From a checkpoint of a small mixture-of-experts model trained on Wikipedia.
Size: 9 layers, width 192, vocabulary 32768, 54.9M parameters.
Below are experts of layer 6 (counted from 0) of a mixture-of-experts language model. Rows are named router (the router's row for the expert), down (a neuron's output weights, with its number) and show model dimensions 0-191. Each number is 200 + 40 x the weight over its row's rms, rounded and kept within 0 to 999.
Before each expert's rows: "comes before" lists some tokens at least twice as common just after its tokens as in all text. This comes from a sample of Wikipedia text that the model never trained on. Tokens count by the router's weight.

# expert 3
comes before: " and", " but", " which", " the", " he", " including"
router,238,175,136,251,164,219,265,131,195,145,139,201,235,245,288,174,192,244,270,157,154,154,165,208,175,159,275,143,158,224,158,210,228,151,186,229,117,269,201,211,173,203,239,226,217,244,168,202,193,230,233,217,139,197,204,238,212,171,249,230,246,283,169,256,166,186,231,300,249,219,228,177,280,238,180,135,171,207,183,193,261,226,174,246,203,175,211,132,234,77,109,228,192,218,227,272,237,207,181,209,234,160,188,182,185,176,211,196,188,232,247,146,193,221,217,204,163,184,181,163,153,206,206,190,244,154,258,205,181,265,215,223,224,220,192,137,240,224,220,208,274,184,178,224,193,158,249,197,206,201,251,219,184,241,193,242,166,109,235,226,194,171,247,198,221,221,200,205,269,171,168,178,249,182,218,168,191,131,238,193,181,154,132,239,112,223,276,187,135,204,226,217
down0,181,236,119,238,150,231,251,115,150,232,189,209,224,242,212,190,224,143,251,205,158,139,153,190,183,279,167,212,217,232,237,189,252,153,203,215,162,200,207,248,157,206,242,170,239,148,232,195,236,204,161,223,167,216,197,191,156,207,201,205,192,127,180,187,223,266,173,254,205,205,203,122,210,206,154,175,160,202,233,215,255,203,264,221,198,167,153,195,114,250,178,178,223,206,175,167,233,242,203,184,221,245,224,218,278,201,174,263,215,131,171,205,95,280,238,181,193,242,147,230,102,306,235,200,180,271,217,243,192,172,199,240,177,217,106,135,197,234,157,171,207,162,165,196,234,205,177,227,231,181,182,186,127,221,154,198,239,253,242,192,218,170,143,165,182,163,201,193,238,214,140,172,224,257,255,162,187,201,223,158,263,250,144,146,158,202,180,102,167,267,179,264
down1,242,141,177,229,167,243,146,185,227,143,188,225,188,171,275,217,171,211,218,232,176,234,144,246,270,177,205,245,135,217,165,163,168,221,250,105,219,277,186,220,201,201,175,262,219,213,206,238,165,202,183,257,145,255,161,272,153,190,136,205,175,250,251,214,179,197,251,218,245,213,201,180,180,130,140,151,207,156,217,133,199,185,150,193,208,320,231,200,207,208,170,167,244,208,194,183,175,123,141,176,197,166,235,164,179,234,223,256,197,203,149,195,252,132,201,226,211,250,193,158,166,218,152,156,214,156,208,246,203,248,256,182,254,133,89,166,267,196,180,159,236,226,152,237,256,221,295,207,229,219,237,215,142,181,202,264,180,175,199,130,167,150,165,239,166,219,126,170,226,190,237,218,204,207,124,230,179,247,205,142,190,193,195,242,162,164,227,206,192,290,224,200

# expert 17
comes before: " |", "\n", " (", " is", " and", " –"
router,263,261,191,233,173,254,276,177,175,174,227,211,200,232,284,182,185,208,206,163,164,191,162,147,241,208,248,143,161,195,163,213,232,189,179,203,226,200,172,141,225,199,234,256,269,211,264,176,192,186,161,141,213,221,204,223,149,186,161,259,180,248,140,233,139,145,252,209,232,188,169,250,240,223,197,255,189,223,212,133,245,185,288,171,211,187,241,311,198,283,234,131,188,182,153,152,219,168,160,234,165,221,207,156,194,204,228,215,253,140,264,192,251,221,155,163,141,256,156,187,190,208,180,119,224,229,222,168,261,216,130,239,229,224,98,214,216,231,248,220,205,191,248,249,252,253,255,220,227,242,158,241,165,183,242,226,193,226,240,144,239,222,233,227,208,217,162,174,233,184,169,207,225,187,203,139,208,252,203,162,137,133,121,178,149,247,280,197,220,206,146,149
down0,177,252,192,219,193,255,168,155,186,204,188,102,194,217,177,199,228,150,194,281,274,234,189,224,132,202,249,234,233,144,208,235,162,196,149,182,183,244,224,165,227,184,218,234,268,237,191,234,209,146,176,198,173,190,241,190,160,189,127,119,215,198,196,240,201,204,185,207,163,190,215,174,188,181,152,210,176,179,159,227,131,332,197,169,125,197,207,118,128,210,222,278,227,212,147,189,152,177,191,238,296,205,139,147,209,215,284,253,165,249,211,255,199,225,222,271,204,230,158,222,169,230,186,198,170,271,144,154,222,214,247,206,217,133,216,166,128,267,140,116,257,190,143,208,276,164,187,199,243,215,110,107,212,212,209,177,190,208,202,181,267,242,181,289,197,210,239,181,236,166,216,195,172,188,176,174,200,242,172,213,199,201,219,219,251,201,160,198,158,207,189,163
down1,203,293,231,201,269,209,170,219,182,112,205,190,201,258,237,206,204,206,206,247,235,138,206,195,191,162,213,241,180,241,158,174,236,235,171,244,229,183,169,136,213,183,163,175,212,225,121,168,227,154,201,205,210,197,183,168,98,158,220,178,262,220,184,233,225,207,213,276,293,180,253,213,215,189,159,279,198,170,211,239,244,173,157,247,169,231,145,170,157,185,119,246,177,211,176,157,221,178,242,217,191,213,180,218,208,222,168,198,208,226,212,224,247,296,146,221,208,234,139,284,159,244,208,158,244,193,91,173,154,119,280,184,188,215,196,127,259,259,259,192,210,218,280,199,218,227,212,178,167,229,164,235,129,141,266,221,214,169,212,211,211,151,181,190,260,297,164,191,192,108,183,180,189,223,147,265,178,195,138,245,254,197,200,168,170,169,182,187,161,170,211,218

# expert 11
comes before: " |", "',", " School", " (", "'", ";"
router,186,261,208,260,160,214,126,206,171,259,237,138,218,193,248,175,168,207,206,167,271,175,262,185,201,157,223,173,210,229,240,189,234,185,147,208,268,183,158,244,272,237,169,181,204,222,204,192,261,172,231,300,163,167,222,228,146,208,161,220,216,204,154,214,239,221,275,231,188,257,268,244,186,258,160,262,268,214,120,223,254,216,180,259,174,194,154,225,158,238,268,220,186,199,195,119,196,121,157,248,141,232,135,173,202,244,211,193,240,257,244,273,180,257,144,169,191,219,190,186,173,212,142,172,158,205,233,153,175,198,184,223,180,230,184,149,205,197,230,176,149,196,182,258,197,253,132,184,221,212,196,201,165,154,298,197,219,221,172,172,202,239,144,176,224,146,203,174,297,163,108,240,140,213,196,231,196,237,152,218,225,207,205,88,209,164,249,164,239,183,198,221
down0,178,259,123,205,192,242,229,244,142,198,219,180,279,260,263,281,202,99,230,213,233,234,282,207,249,276,124,216,251,196,163,197,201,228,284,179,205,177,203,191,237,226,167,195,203,201,195,166,187,162,169,149,212,182,246,184,234,230,161,235,185,222,244,351,210,128,211,169,189,205,199,244,194,215,201,169,134,177,133,174,178,153,150,177,210,273,230,207,234,178,236,228,160,208,202,208,161,197,131,186,185,248,156,241,222,181,198,188,218,232,156,174,237,161,219,219,193,189,205,213,168,214,271,175,287,234,279,215,142,225,234,222,218,221,185,186,160,201,120,218,227,175,121,251,201,144,196,213,210,209,194,197,237,187,221,234,208,303,153,169,230,220,258,204,202,158,171,210,244,170,119,217,239,191,186,143,169,226,218,246,195,229,228,270,237,267,156,149,142,244,149,187
down1,231,163,215,154,203,192,189,178,218,137,210,138,206,294,180,216,185,237,224,218,142,178,194,248,275,163,171,253,166,246,184,233,170,183,202,224,263,218,218,204,192,227,212,194,277,236,181,258,239,210,147,235,202,183,257,148,249,191,197,161,229,214,156,205,171,311,274,297,172,191,217,158,200,185,239,242,177,141,185,208,155,161,206,200,178,153,190,203,161,240,183,150,157,165,272,221,238,179,102,141,170,282,88,208,193,192,190,213,250,208,110,185,227,198,269,197,214,246,242,219,159,164,252,192,155,139,195,161,194,204,236,209,173,266,257,183,241,219,218,127,133,172,187,239,103,149,180,228,224,160,223,215,214,232,145,172,188,212,209,161,259,151,136,210,199,205,230,186,217,220,185,229,221,200,194,203,284,265,155,206,271,270,186,188,236,204,192,233,243,230,155,164

# expert 29
comes before: " ", " 1", " 0", " 2", " 3", " Candidate"
router,188,131,131,227,227,165,160,157,156,240,187,258,132,189,245,189,231,232,214,216,194,279,197,248,185,192,206,170,208,141,149,187,209,183,245,212,206,264,189,235,232,182,185,215,261,156,257,212,251,179,222,221,226,171,176,171,169,204,211,207,226,209,240,205,205,158,213,119,215,178,256,215,218,168,169,163,139,196,230,262,150,156,210,253,220,216,233,255,193,184,205,238,240,273,230,254,190,246,134,171,172,223,68,269,119,169,266,176,206,245,204,152,248,280,170,168,194,146,156,176,262,176,304,203,276,198,224,228,261,193,246,237,211,190,185,214,185,292,201,206,208,154,195,204,229,88,153,215,209,179,115,206,163,147,168,151,174,246,210,176,263,188,208,222,194,193,235,132,235,214,175,202,240,172,160,193,150,266,207,172,216,280,172,196,177,220,170,252,168,222,143,212
down0,204,177,211,213,167,167,214,210,187,103,192,184,205,135,113,174,155,148,160,135,204,130,145,288,187,78,148,201,210,217,189,185,181,229,188,190,197,233,126,228,312,153,179,214,164,228,180,155,247,190,205,193,224,234,181,143,226,254,191,270,164,141,194,232,208,217,151,214,199,257,225,223,179,230,193,226,202,243,150,183,152,196,192,174,147,185,214,201,187,195,267,237,254,177,235,214,192,215,235,225,178,256,117,276,230,134,256,258,214,186,161,208,213,238,154,183,221,157,228,185,218,187,241,203,265,202,157,214,203,160,192,250,253,177,225,254,234,263,177,245,202,189,194,213,152,227,200,219,209,155,192,243,181,219,229,197,214,151,190,228,274,151,160,244,169,214,214,214,190,196,216,140,313,242,172,170,67,238,190,259,244,190,166,161,269,146,204,153,180,237,146,213
down1,269,246,198,163,207,216,263,194,227,187,136,141,190,251,155,106,254,189,244,202,217,129,258,188,210,174,167,159,179,129,187,280,182,183,155,217,197,228,166,175,178,171,195,196,222,246,194,165,207,196,216,204,243,185,177,225,247,220,145,249,217,255,211,203,265,206,207,209,197,172,204,169,225,218,163,209,204,163,194,191,188,205,221,180,154,208,203,217,193,163,198,202,175,224,209,167,200,265,211,199,161,216,81,163,156,222,292,201,244,125,204,260,266,279,143,119,187,208,249,187,178,208,223,198,160,190,241,228,243,214,203,115,285,194,197,173,158,177,132,194,189,204,192,220,256,254,179,281,205,169,234,165,314,227,283,210,196,177,140,237,172,139,171,246,188,188,245,224,187,199,146,149,202,218,137,124,210,165,161,188,190,171,172,186,291,165,260,156,250,211,224,97

# expert 12
comes before: "\n", " The", " He", " In", " It", " This"
router,167,175,195,214,215,258,192,250,176,256,170,115,150,264,196,116,170,209,167,199,259,232,255,163,159,183,138,182,188,222,163,173,206,204,201,225,233,208,221,176,311,121,232,244,216,194,199,163,197,147,187,179,185,196,235,232,208,242,173,187,136,215,189,265,254,190,185,216,216,205,190,191,231,199,291,229,164,215,200,159,157,165,221,147,205,205,109,214,229,240,179,166,221,253,221,136,200,182,175,152,178,210,112,153,242,207,207,214,102,219,213,254,275,195,168,269,195,169,199,248,198,238,152,148,241,151,167,259,245,205,187,137,213,175,211,179,203,187,231,207,182,195,235,185,267,135,294,196,200,209,268,247,186,240,194,171,165,157,193,114,160,185,211,197,149,222,160,202,207,202,108,171,240,245,195,173,245,203,163,145,230,237,213,334,172,141,153,166,191,214,240,147
down0,194,256,204,219,161,138,249,224,174,173,165,181,184,221,212,217,201,88,222,184,239,198,258,226,219,213,154,152,142,164,175,150,213,158,238,236,254,236,193,202,224,197,211,258,154,181,210,236,252,213,258,148,190,207,227,206,169,188,89,152,168,197,202,246,226,161,297,180,206,166,239,214,209,239,194,233,210,212,236,178,229,206,205,174,187,167,132,386,227,201,175,175,227,198,198,177,215,227,245,255,177,203,164,157,135,243,184,190,234,130,231,190,194,232,243,236,121,169,176,223,125,188,255,159,195,171,212,216,166,148,172,142,193,178,253,167,156,131,196,285,223,236,188,174,169,161,181,137,177,185,183,201,332,147,179,219,230,172,264,195,172,191,169,191,179,177,210,226,191,177,244,208,108,211,229,135,180,240,129,206,183,197,208,191,181,237,230,272,229,223,167,196
down1,217,214,229,165,196,180,233,211,238,217,205,204,152,169,190,198,194,219,171,262,210,204,229,151,186,203,219,192,211,230,179,237,196,180,216,180,288,224,196,191,234,200,181,201,280,206,208,272,154,256,194,164,191,193,178,157,144,183,181,153,270,166,212,125,220,110,219,180,198,225,199,196,209,227,260,236,143,186,93,192,254,205,197,234,198,208,226,264,263,245,241,192,229,179,287,254,189,222,226,208,219,221,176,189,214,251,197,139,244,247,233,209,139,212,179,263,158,228,183,170,125,235,158,145,166,264,193,316,204,209,205,148,320,267,147,269,219,142,149,187,175,194,243,142,111,157,235,254,105,245,159,202,219,193,212,144,212,256,197,222,167,137,177,74,230,223,192,215,218,169,194,164,175,202,237,235,190,135,209,201,231,234,210,238,230,245,229,226,157,208,171,200

# expert 37
comes before: " the", " a", " his", " this", " addition", " 2018"
router,215,277,221,195,230,203,190,209,229,279,213,230,245,182,188,234,257,222,237,191,206,203,180,134,145,277,151,201,200,180,186,246,224,145,142,188,257,185,208,167,151,289,128,228,146,220,227,216,212,185,183,266,190,197,238,166,228,183,262,161,201,124,197,199,159,134,222,200,143,237,221,173,262,159,216,141,214,151,175,238,141,193,217,224,222,198,222,207,211,245,138,199,93,277,152,220,252,257,186,189,151,156,172,182,151,238,218,157,193,173,220,159,186,164,161,268,214,163,193,165,173,164,283,193,217,247,134,151,224,189,195,212,173,218,186,132,235,205,141,246,146,214,159,248,195,232,170,196,134,222,167,254,171,257,151,236,225,261,203,223,208,256,188,245,138,214,264,173,264,231,157,209,201,148,281,227,155,154,276,227,148,166,191,230,138,204,189,139,159,254,198,229
down0,226,241,190,166,160,209,109,190,193,214,285,179,192,209,143,196,225,172,158,280,137,281,231,207,179,175,218,227,237,259,192,175,222,172,217,291,245,219,139,170,196,201,253,183,265,226,206,193,159,160,194,191,224,155,193,284,229,172,274,230,164,186,245,218,232,100,209,146,113,154,313,176,163,213,233,204,206,139,197,222,263,211,208,273,123,240,232,228,208,193,182,181,239,206,213,173,182,226,239,233,170,203,179,211,177,121,202,133,161,131,268,173,196,228,212,151,207,182,181,255,202,176,176,176,228,171,265,278,187,128,193,165,199,165,207,177,218,250,143,239,182,248,240,161,205,270,175,205,133,135,274,258,163,152,197,178,185,168,157,237,190,206,143,206,246,246,206,145,196,217,190,232,268,148,193,201,238,200,138,177,209,178,210,122,203,171,200,242,225,199,195,198
down1,169,152,161,214,276,266,192,223,306,144,246,179,198,234,179,312,145,178,243,243,152,180,188,167,258,190,176,212,249,161,288,224,181,144,216,160,139,169,181,184,215,201,191,174,188,192,237,234,159,164,163,229,135,206,169,214,225,195,152,169,191,209,172,231,109,208,162,252,244,164,183,290,177,225,228,197,190,276,188,193,202,178,211,204,181,206,162,216,168,285,167,174,182,160,156,208,175,220,166,210,197,259,126,110,128,274,179,242,213,206,250,160,260,161,145,226,201,216,242,190,176,196,196,163,196,284,180,174,175,207,168,184,226,158,268,248,232,152,167,225,136,209,146,265,221,188,205,184,209,141,219,190,95,174,209,198,220,146,267,251,208,169,174,171,207,155,246,250,177,214,161,164,209,222,243,295,209,204,209,203,183,237,209,202,246,223,229,252,151,204,146,142

# expert 44
comes before: " 0", "\n", " 1", " 2", " ", " 3"
router,218,190,103,197,194,198,251,169,211,276,166,159,176,143,200,180,228,197,134,204,196,258,211,160,239,155,224,220,160,243,187,181,184,149,261,250,171,246,212,172,206,203,157,186,175,197,126,214,195,233,168,201,171,215,172,280,190,166,247,233,150,195,249,165,201,156,149,139,232,156,259,285,220,222,184,193,124,126,188,158,197,150,146,234,149,218,293,280,264,201,146,175,223,238,227,226,203,140,163,220,220,136,226,241,233,249,226,196,173,255,252,153,167,248,161,99,165,185,147,223,246,272,230,192,171,238,236,223,180,227,262,239,138,240,162,171,168,248,175,229,159,233,203,244,199,125,212,230,236,243,122,198,208,147,249,191,230,209,219,124,167,135,219,241,198,195,236,195,248,173,190,193,221,142,195,157,170,104,215,216,246,217,195,186,192,255,201,255,205,234,189,183
down0,153,106,183,180,179,208,217,208,125,188,233,239,140,265,196,201,293,187,169,201,139,250,100,135,222,198,156,158,249,176,225,235,180,163,197,205,198,258,176,194,120,182,185,196,260,124,191,197,259,175,141,189,216,188,191,198,278,182,255,223,225,118,207,214,189,194,181,184,162,182,251,163,271,211,156,178,198,222,205,207,169,189,216,240,239,240,203,199,118,214,143,186,211,211,226,234,262,202,179,323,202,252,150,183,193,163,133,252,171,223,212,195,210,205,215,188,154,233,178,156,214,163,289,238,187,155,138,198,270,219,184,210,223,252,251,196,183,230,180,142,234,183,149,195,217,147,165,228,243,243,203,322,201,163,190,194,191,193,189,250,197,242,201,211,248,108,185,188,263,225,251,171,241,163,188,168,245,216,86,196,175,239,205,231,259,209,171,245,173,188,187,211
down1,140,204,185,110,247,226,147,204,273,195,155,187,268,187,158,206,252,234,194,194,140,219,183,183,190,157,155,212,176,275,203,184,215,176,157,196,227,218,204,234,194,131,148,200,171,166,266,157,179,204,152,159,263,171,205,281,175,181,229,300,202,213,111,182,195,249,206,214,204,207,227,162,225,204,146,266,137,147,206,159,227,170,234,179,217,190,196,152,143,234,107,209,183,134,148,156,153,233,199,144,150,285,226,194,198,179,180,248,202,208,250,218,197,257,222,113,198,241,226,259,200,252,137,207,258,240,214,185,216,197,204,216,152,265,283,184,202,179,217,166,176,193,140,250,274,191,184,236,242,202,228,278,152,253,174,227,254,152,163,193,173,229,158,200,199,199,196,193,173,238,192,265,167,141,115,216,262,229,187,201,234,256,185,237,167,215,242,171,172,109,178,206

# expert 7
comes before: " was", " be", " is", " have", " had", " not"
router,242,259,193,243,234,221,172,219,191,135,168,166,176,180,276,269,252,206,264,216,286,209,238,231,179,225,209,193,203,163,169,184,169,277,189,235,199,181,194,201,185,208,207,176,188,241,141,135,199,198,186,176,215,175,216,217,155,268,212,263,166,240,142,199,234,181,172,146,250,138,185,217,283,185,193,251,188,233,188,208,225,142,191,200,203,276,189,170,265,195,174,241,246,169,260,236,182,209,220,214,209,216,210,114,186,234,241,157,135,117,184,163,138,322,171,158,193,155,211,146,262,162,239,224,142,145,168,242,269,192,223,231,162,248,215,223,170,131,204,275,69,180,183,193,232,277,210,195,234,154,254,245,219,162,109,214,194,144,220,215,201,181,267,219,162,225,194,221,180,210,218,222,192,159,188,252,171,262,169,156,248,225,206,235,253,188,216,213,168,155,218,174
down0,239,278,121,267,295,232,294,191,286,90,175,154,206,178,210,214,188,170,226,231,151,155,207,120,183,169,217,255,120,212,185,194,158,220,239,173,245,209,187,249,195,173,199,167,164,229,142,205,188,202,203,238,243,234,133,182,160,225,160,199,251,162,303,213,175,162,236,234,257,238,201,161,228,128,175,208,202,255,151,238,219,221,222,230,165,216,151,167,263,220,290,147,221,213,251,166,95,167,186,185,230,189,239,209,218,185,206,209,216,230,186,178,152,229,202,238,213,170,140,175,199,193,193,203,186,226,115,220,95,148,231,195,167,136,210,184,141,192,203,160,169,181,177,180,216,182,194,166,239,185,141,181,234,197,263,183,213,149,239,187,195,196,214,259,193,181,288,153,221,188,188,247,211,170,270,280,241,203,226,163,134,201,211,182,161,203,189,147,201,201,150,220
down1,216,218,119,209,211,275,173,314,112,100,184,174,191,141,170,172,186,224,227,175,247,222,177,127,164,210,253,179,200,121,172,221,261,219,199,227,204,211,240,182,186,254,208,254,250,190,199,228,211,152,191,216,163,173,261,191,177,240,207,162,282,199,199,235,217,222,191,219,190,152,235,100,161,253,162,179,205,176,272,259,197,102,164,252,267,250,222,172,271,222,202,274,160,196,226,220,145,228,216,146,221,287,176,207,168,195,252,233,217,178,193,162,121,196,239,186,174,219,250,188,191,158,212,138,203,224,252,240,141,198,220,182,189,197,164,179,159,196,181,244,177,209,223,160,216,180,205,253,243,172,196,209,181,167,228,261,171,170,199,151,200,203,281,275,230,172,184,167,157,170,199,112,193,219,232,234,131,112,197,201,195,115,225,215,241,185,248,199,234,245,207,173

# expert 21
comes before: "==", " ==", " of", "===", " and", " ==="
router,209,146,286,220,175,166,216,258,197,182,263,194,166,184,156,211,281,232,191,160,202,186,190,230,185,124,169,311,266,168,202,156,195,302,232,179,257,156,184,211,242,232,213,137,270,154,136,168,191,231,193,221,142,217,264,160,128,161,167,210,211,204,238,170,228,185,170,177,197,222,183,143,126,202,216,246,208,102,180,232,224,258,263,182,207,201,203,248,154,203,174,227,142,190,131,212,230,181,239,239,178,148,196,169,192,215,251,191,180,218,245,280,152,180,198,209,222,252,150,195,196,209,125,192,158,214,151,170,197,228,161,176,217,220,225,249,171,207,228,138,274,167,243,177,190,159,229,231,172,180,154,249,228,198,178,196,235,195,167,254,230,201,181,103,232,177,193,242,115,254,201,155,147,250,200,303,236,227,166,236,258,225,151,231,213,213,206,105,194,210,197,200
down0,226,208,136,148,212,189,233,175,261,233,126,184,258,269,239,203,184,253,204,172,218,190,209,190,265,185,215,299,278,217,159,236,96,256,210,197,167,190,181,163,188,246,197,198,219,141,199,194,219,215,160,220,231,254,181,189,196,219,183,121,282,234,163,177,177,226,153,177,179,291,245,196,170,200,164,180,186,191,253,223,185,156,254,206,203,215,138,201,200,193,255,213,207,202,187,143,180,199,242,186,188,120,231,192,174,175,182,144,238,226,153,134,283,211,211,232,199,122,144,192,125,90,199,212,211,225,175,175,196,255,200,158,208,190,273,207,213,214,210,246,173,238,155,239,167,208,178,247,193,226,172,226,209,131,159,292,288,246,192,149,284,149,202,247,225,144,115,182,180,113,210,180,186,259,210,229,190,209,186,178,265,233,159,225,192,168,185,174,216,200,202,123
down1,209,232,228,225,216,217,242,214,198,204,229,200,214,169,221,193,180,183,142,241,236,190,198,179,185,257,187,256,185,230,167,168,276,208,181,267,246,229,120,225,226,171,175,165,215,243,209,165,198,233,133,164,194,203,185,230,222,185,211,212,223,198,147,131,111,262,165,202,169,256,109,256,187,146,103,130,224,214,268,176,224,179,176,161,188,286,166,175,216,206,197,202,131,171,220,206,124,228,221,227,184,190,155,221,161,213,140,156,239,221,183,181,226,191,166,239,193,227,155,208,158,228,288,184,267,191,216,160,128,225,207,195,119,210,209,155,225,233,198,154,157,127,145,195,222,230,198,223,211,125,154,152,258,228,266,231,162,196,286,169,172,159,255,300,174,231,238,211,154,243,163,172,207,161,173,201,201,231,172,160,157,171,208,180,273,174,240,197,207,199,313,104

# expert 25
comes before: " the", " a", " his", " an", " its", " their"
router,226,253,240,241,259,200,208,219,150,170,136,270,232,243,179,200,136,191,155,235,224,166,125,164,181,182,225,175,217,165,219,258,183,177,169,135,161,239,177,213,154,161,191,197,216,213,191,237,260,209,214,261,154,235,139,206,296,208,273,164,250,192,267,174,194,177,218,164,216,246,268,203,230,244,165,205,175,178,215,208,261,254,186,217,235,248,278,156,155,224,173,229,215,221,198,211,235,157,146,140,259,137,247,194,143,171,237,195,204,181,161,173,204,228,257,174,205,150,186,128,247,163,171,215,179,192,201,189,149,177,252,164,207,219,233,111,209,289,169,224,131,213,138,141,177,183,192,137,120,231,263,214,173,238,203,251,239,205,226,235,177,194,255,185,201,288,237,185,173,169,219,189,218,135,227,204,225,129,304,205,218,194,141,279,218,174,143,171,218,257,232,225
down0,111,167,158,173,159,272,81,189,181,170,288,180,156,199,187,145,200,219,146,198,207,247,193,197,184,190,229,185,168,178,221,150,279,162,236,249,161,161,212,181,136,266,231,243,217,145,298,201,189,223,240,188,226,233,200,179,219,211,225,239,191,231,222,182,183,234,182,138,220,186,236,227,157,164,330,147,231,203,230,177,192,181,235,211,126,217,153,222,197,208,205,193,212,227,196,177,158,198,241,194,190,261,200,241,216,165,220,151,222,168,223,87,198,204,230,164,170,176,137,201,165,221,153,206,184,217,230,242,158,201,206,212,182,217,208,260,250,207,126,173,242,92,206,231,157,266,155,192,199,242,213,321,112,175,202,131,136,192,262,187,206,203,98,208,210,219,227,255,219,228,146,198,220,209,170,227,125,191,189,245,218,187,192,219,141,170,198,225,198,164,174,187
down1,147,208,176,222,145,155,229,204,197,205,246,159,198,247,198,263,254,176,188,266,272,265,230,132,212,226,177,139,241,205,279,141,210,261,243,154,134,231,239,167,221,142,244,282,236,280,211,230,236,228,176,234,195,183,166,122,196,186,234,168,203,229,251,166,142,227,244,166,197,196,197,206,174,181,237,188,119,250,209,208,253,194,264,181,142,164,270,259,132,214,217,228,178,208,219,183,172,161,196,204,232,175,259,223,156,183,215,184,284,219,185,203,226,193,248,211,224,192,215,164,190,234,204,259,198,198,229,209,206,151,119,245,214,209,217,170,129,218,174,215,174,210,272,172,214,194,163,169,179,273,152,220,209,214,221,180,253,264,195,117,157,249,99,242,201,205,208,237,211,149,251,235,123,165,218,253,150,186,274,221,228,218,124,206,193,237,227,117,156,168,144,189

# expert 10
comes before: "S", "0", "5", "1", "3", "2"
router,221,162,255,172,253,244,155,222,160,239,220,198,136,189,212,161,146,228,230,160,149,151,184,157,217,161,230,194,137,219,163,172,228,242,249,242,185,219,210,192,174,155,251,257,225,148,173,214,250,197,255,168,178,231,141,228,211,317,136,229,186,191,214,173,258,205,294,200,269,206,220,189,258,262,214,248,211,194,210,136,225,188,208,173,183,159,144,200,188,226,259,149,218,242,105,168,230,127,196,179,149,223,164,199,171,232,149,218,231,204,243,279,191,188,211,129,252,225,218,251,296,206,223,125,136,190,219,251,283,215,184,170,208,209,144,166,170,185,199,260,186,175,215,189,224,149,208,172,232,238,213,244,180,174,149,243,182,252,170,140,204,190,167,285,134,235,247,165,176,135,140,195,202,181,240,165,194,168,212,128,231,147,288,211,207,197,146,204,186,217,163,171
down0,235,272,186,159,209,181,259,209,219,182,212,121,179,229,246,186,214,153,177,315,214,208,221,249,239,204,242,190,163,216,242,285,284,163,224,165,173,249,244,207,219,170,281,206,147,191,171,244,192,225,226,257,198,172,230,204,129,249,232,254,326,261,198,151,199,141,150,142,196,167,185,195,138,182,186,215,204,172,214,164,198,207,256,257,222,230,221,148,224,170,243,252,207,214,224,126,208,242,156,242,139,209,210,190,238,183,182,190,187,164,260,215,209,238,216,196,235,170,221,187,156,233,191,185,98,292,212,182,218,208,84,244,211,190,218,241,175,211,202,190,243,213,158,216,168,180,102,196,179,226,147,219,103,231,290,217,143,225,198,244,229,163,203,196,222,263,257,175,184,99,217,201,183,184,217,160,145,233,203,220,204,245,172,181,232,227,197,220,173,211,183,210
down1,196,217,187,296,229,247,187,265,319,268,259,157,239,218,222,140,205,194,224,216,218,155,151,292,142,247,146,174,261,219,196,269,182,206,208,216,218,239,248,191,277,227,158,170,205,176,126,218,232,158,154,131,220,240,214,191,134,230,261,188,178,247,259,184,167,185,245,245,185,229,209,212,198,234,244,219,175,294,250,171,270,191,271,255,157,180,198,194,180,135,146,199,218,159,156,244,225,235,202,168,188,187,226,203,174,149,163,200,214,242,213,212,247,168,214,175,202,247,173,153,164,189,183,199,216,184,187,246,186,203,207,192,235,225,207,142,227,215,206,203,113,184,224,239,275,225,216,179,205,229,142,159,186,197,135,226,203,213,194,191,231,169,181,198,228,181,256,241,140,166,185,292,141,212,235,217,210,144,249,193,213,174,190,85,91,255,143,248,226,175,205,195

# expert 15
comes before: "-", "\n", ":", "age", "=", "aged"
router,172,158,255,155,181,174,147,232,203,196,234,136,170,235,191,166,165,160,198,183,168,230,272,125,236,128,189,195,199,195,214,251,197,129,206,182,192,215,192,179,193,208,162,239,130,225,223,189,225,209,194,188,144,246,169,246,159,190,112,202,206,196,159,173,172,184,114,160,255,243,161,275,169,201,308,267,175,196,233,244,242,216,178,204,243,261,127,169,180,216,212,139,228,178,167,198,273,258,286,148,162,190,212,202,137,235,217,228,198,219,235,233,220,239,187,190,202,201,173,225,223,215,234,218,155,178,293,275,204,211,239,222,101,204,191,199,168,184,216,192,229,258,167,264,177,251,192,148,220,213,234,140,227,238,145,225,160,188,134,118,209,172,142,219,190,167,165,250,183,126,265,154,215,269,196,153,212,240,197,184,235,249,139,192,216,142,180,129,147,263,175,218
down0,153,170,156,200,120,222,139,229,234,261,209,199,195,174,194,207,167,264,145,257,131,302,254,207,252,165,234,221,218,196,101,253,101,197,184,234,203,267,226,204,229,114,226,185,184,215,187,233,187,171,197,176,196,202,174,208,181,189,196,221,156,216,212,205,132,278,230,176,211,259,307,141,159,227,219,202,228,165,230,213,232,223,224,286,184,171,252,230,193,160,212,255,146,203,205,249,159,189,182,228,253,202,223,202,243,205,242,219,208,220,217,202,225,183,157,251,160,211,154,179,201,183,149,108,259,195,201,183,179,158,177,243,216,113,160,214,236,154,148,107,177,178,187,167,136,227,248,132,172,231,170,211,181,250,250,209,243,189,245,257,123,182,204,206,178,208,168,202,174,246,204,211,215,223,211,226,190,250,222,160,207,128,144,192,80,195,249,202,211,275,226,217
down1,204,186,297,229,238,193,202,198,126,236,221,209,248,265,186,205,185,121,214,185,168,170,155,209,184,205,241,133,100,170,244,182,94,207,244,184,191,237,209,212,209,214,177,212,232,192,203,249,177,175,164,203,119,208,127,173,203,144,233,157,192,213,287,178,280,156,267,234,218,197,237,264,140,183,156,193,165,187,213,237,156,233,163,173,135,217,253,170,158,188,223,220,230,260,280,281,242,207,219,217,159,193,155,182,217,180,295,174,200,262,230,187,272,168,205,225,182,218,151,259,150,149,203,147,185,214,142,209,196,179,110,162,247,300,164,175,213,202,211,182,219,238,293,209,229,218,206,166,216,124,200,115,176,226,249,189,251,206,191,218,214,162,224,166,208,222,221,237,186,213,169,188,184,236,137,234,194,182,215,195,231,229,186,145,244,225,182,195,167,287,255,176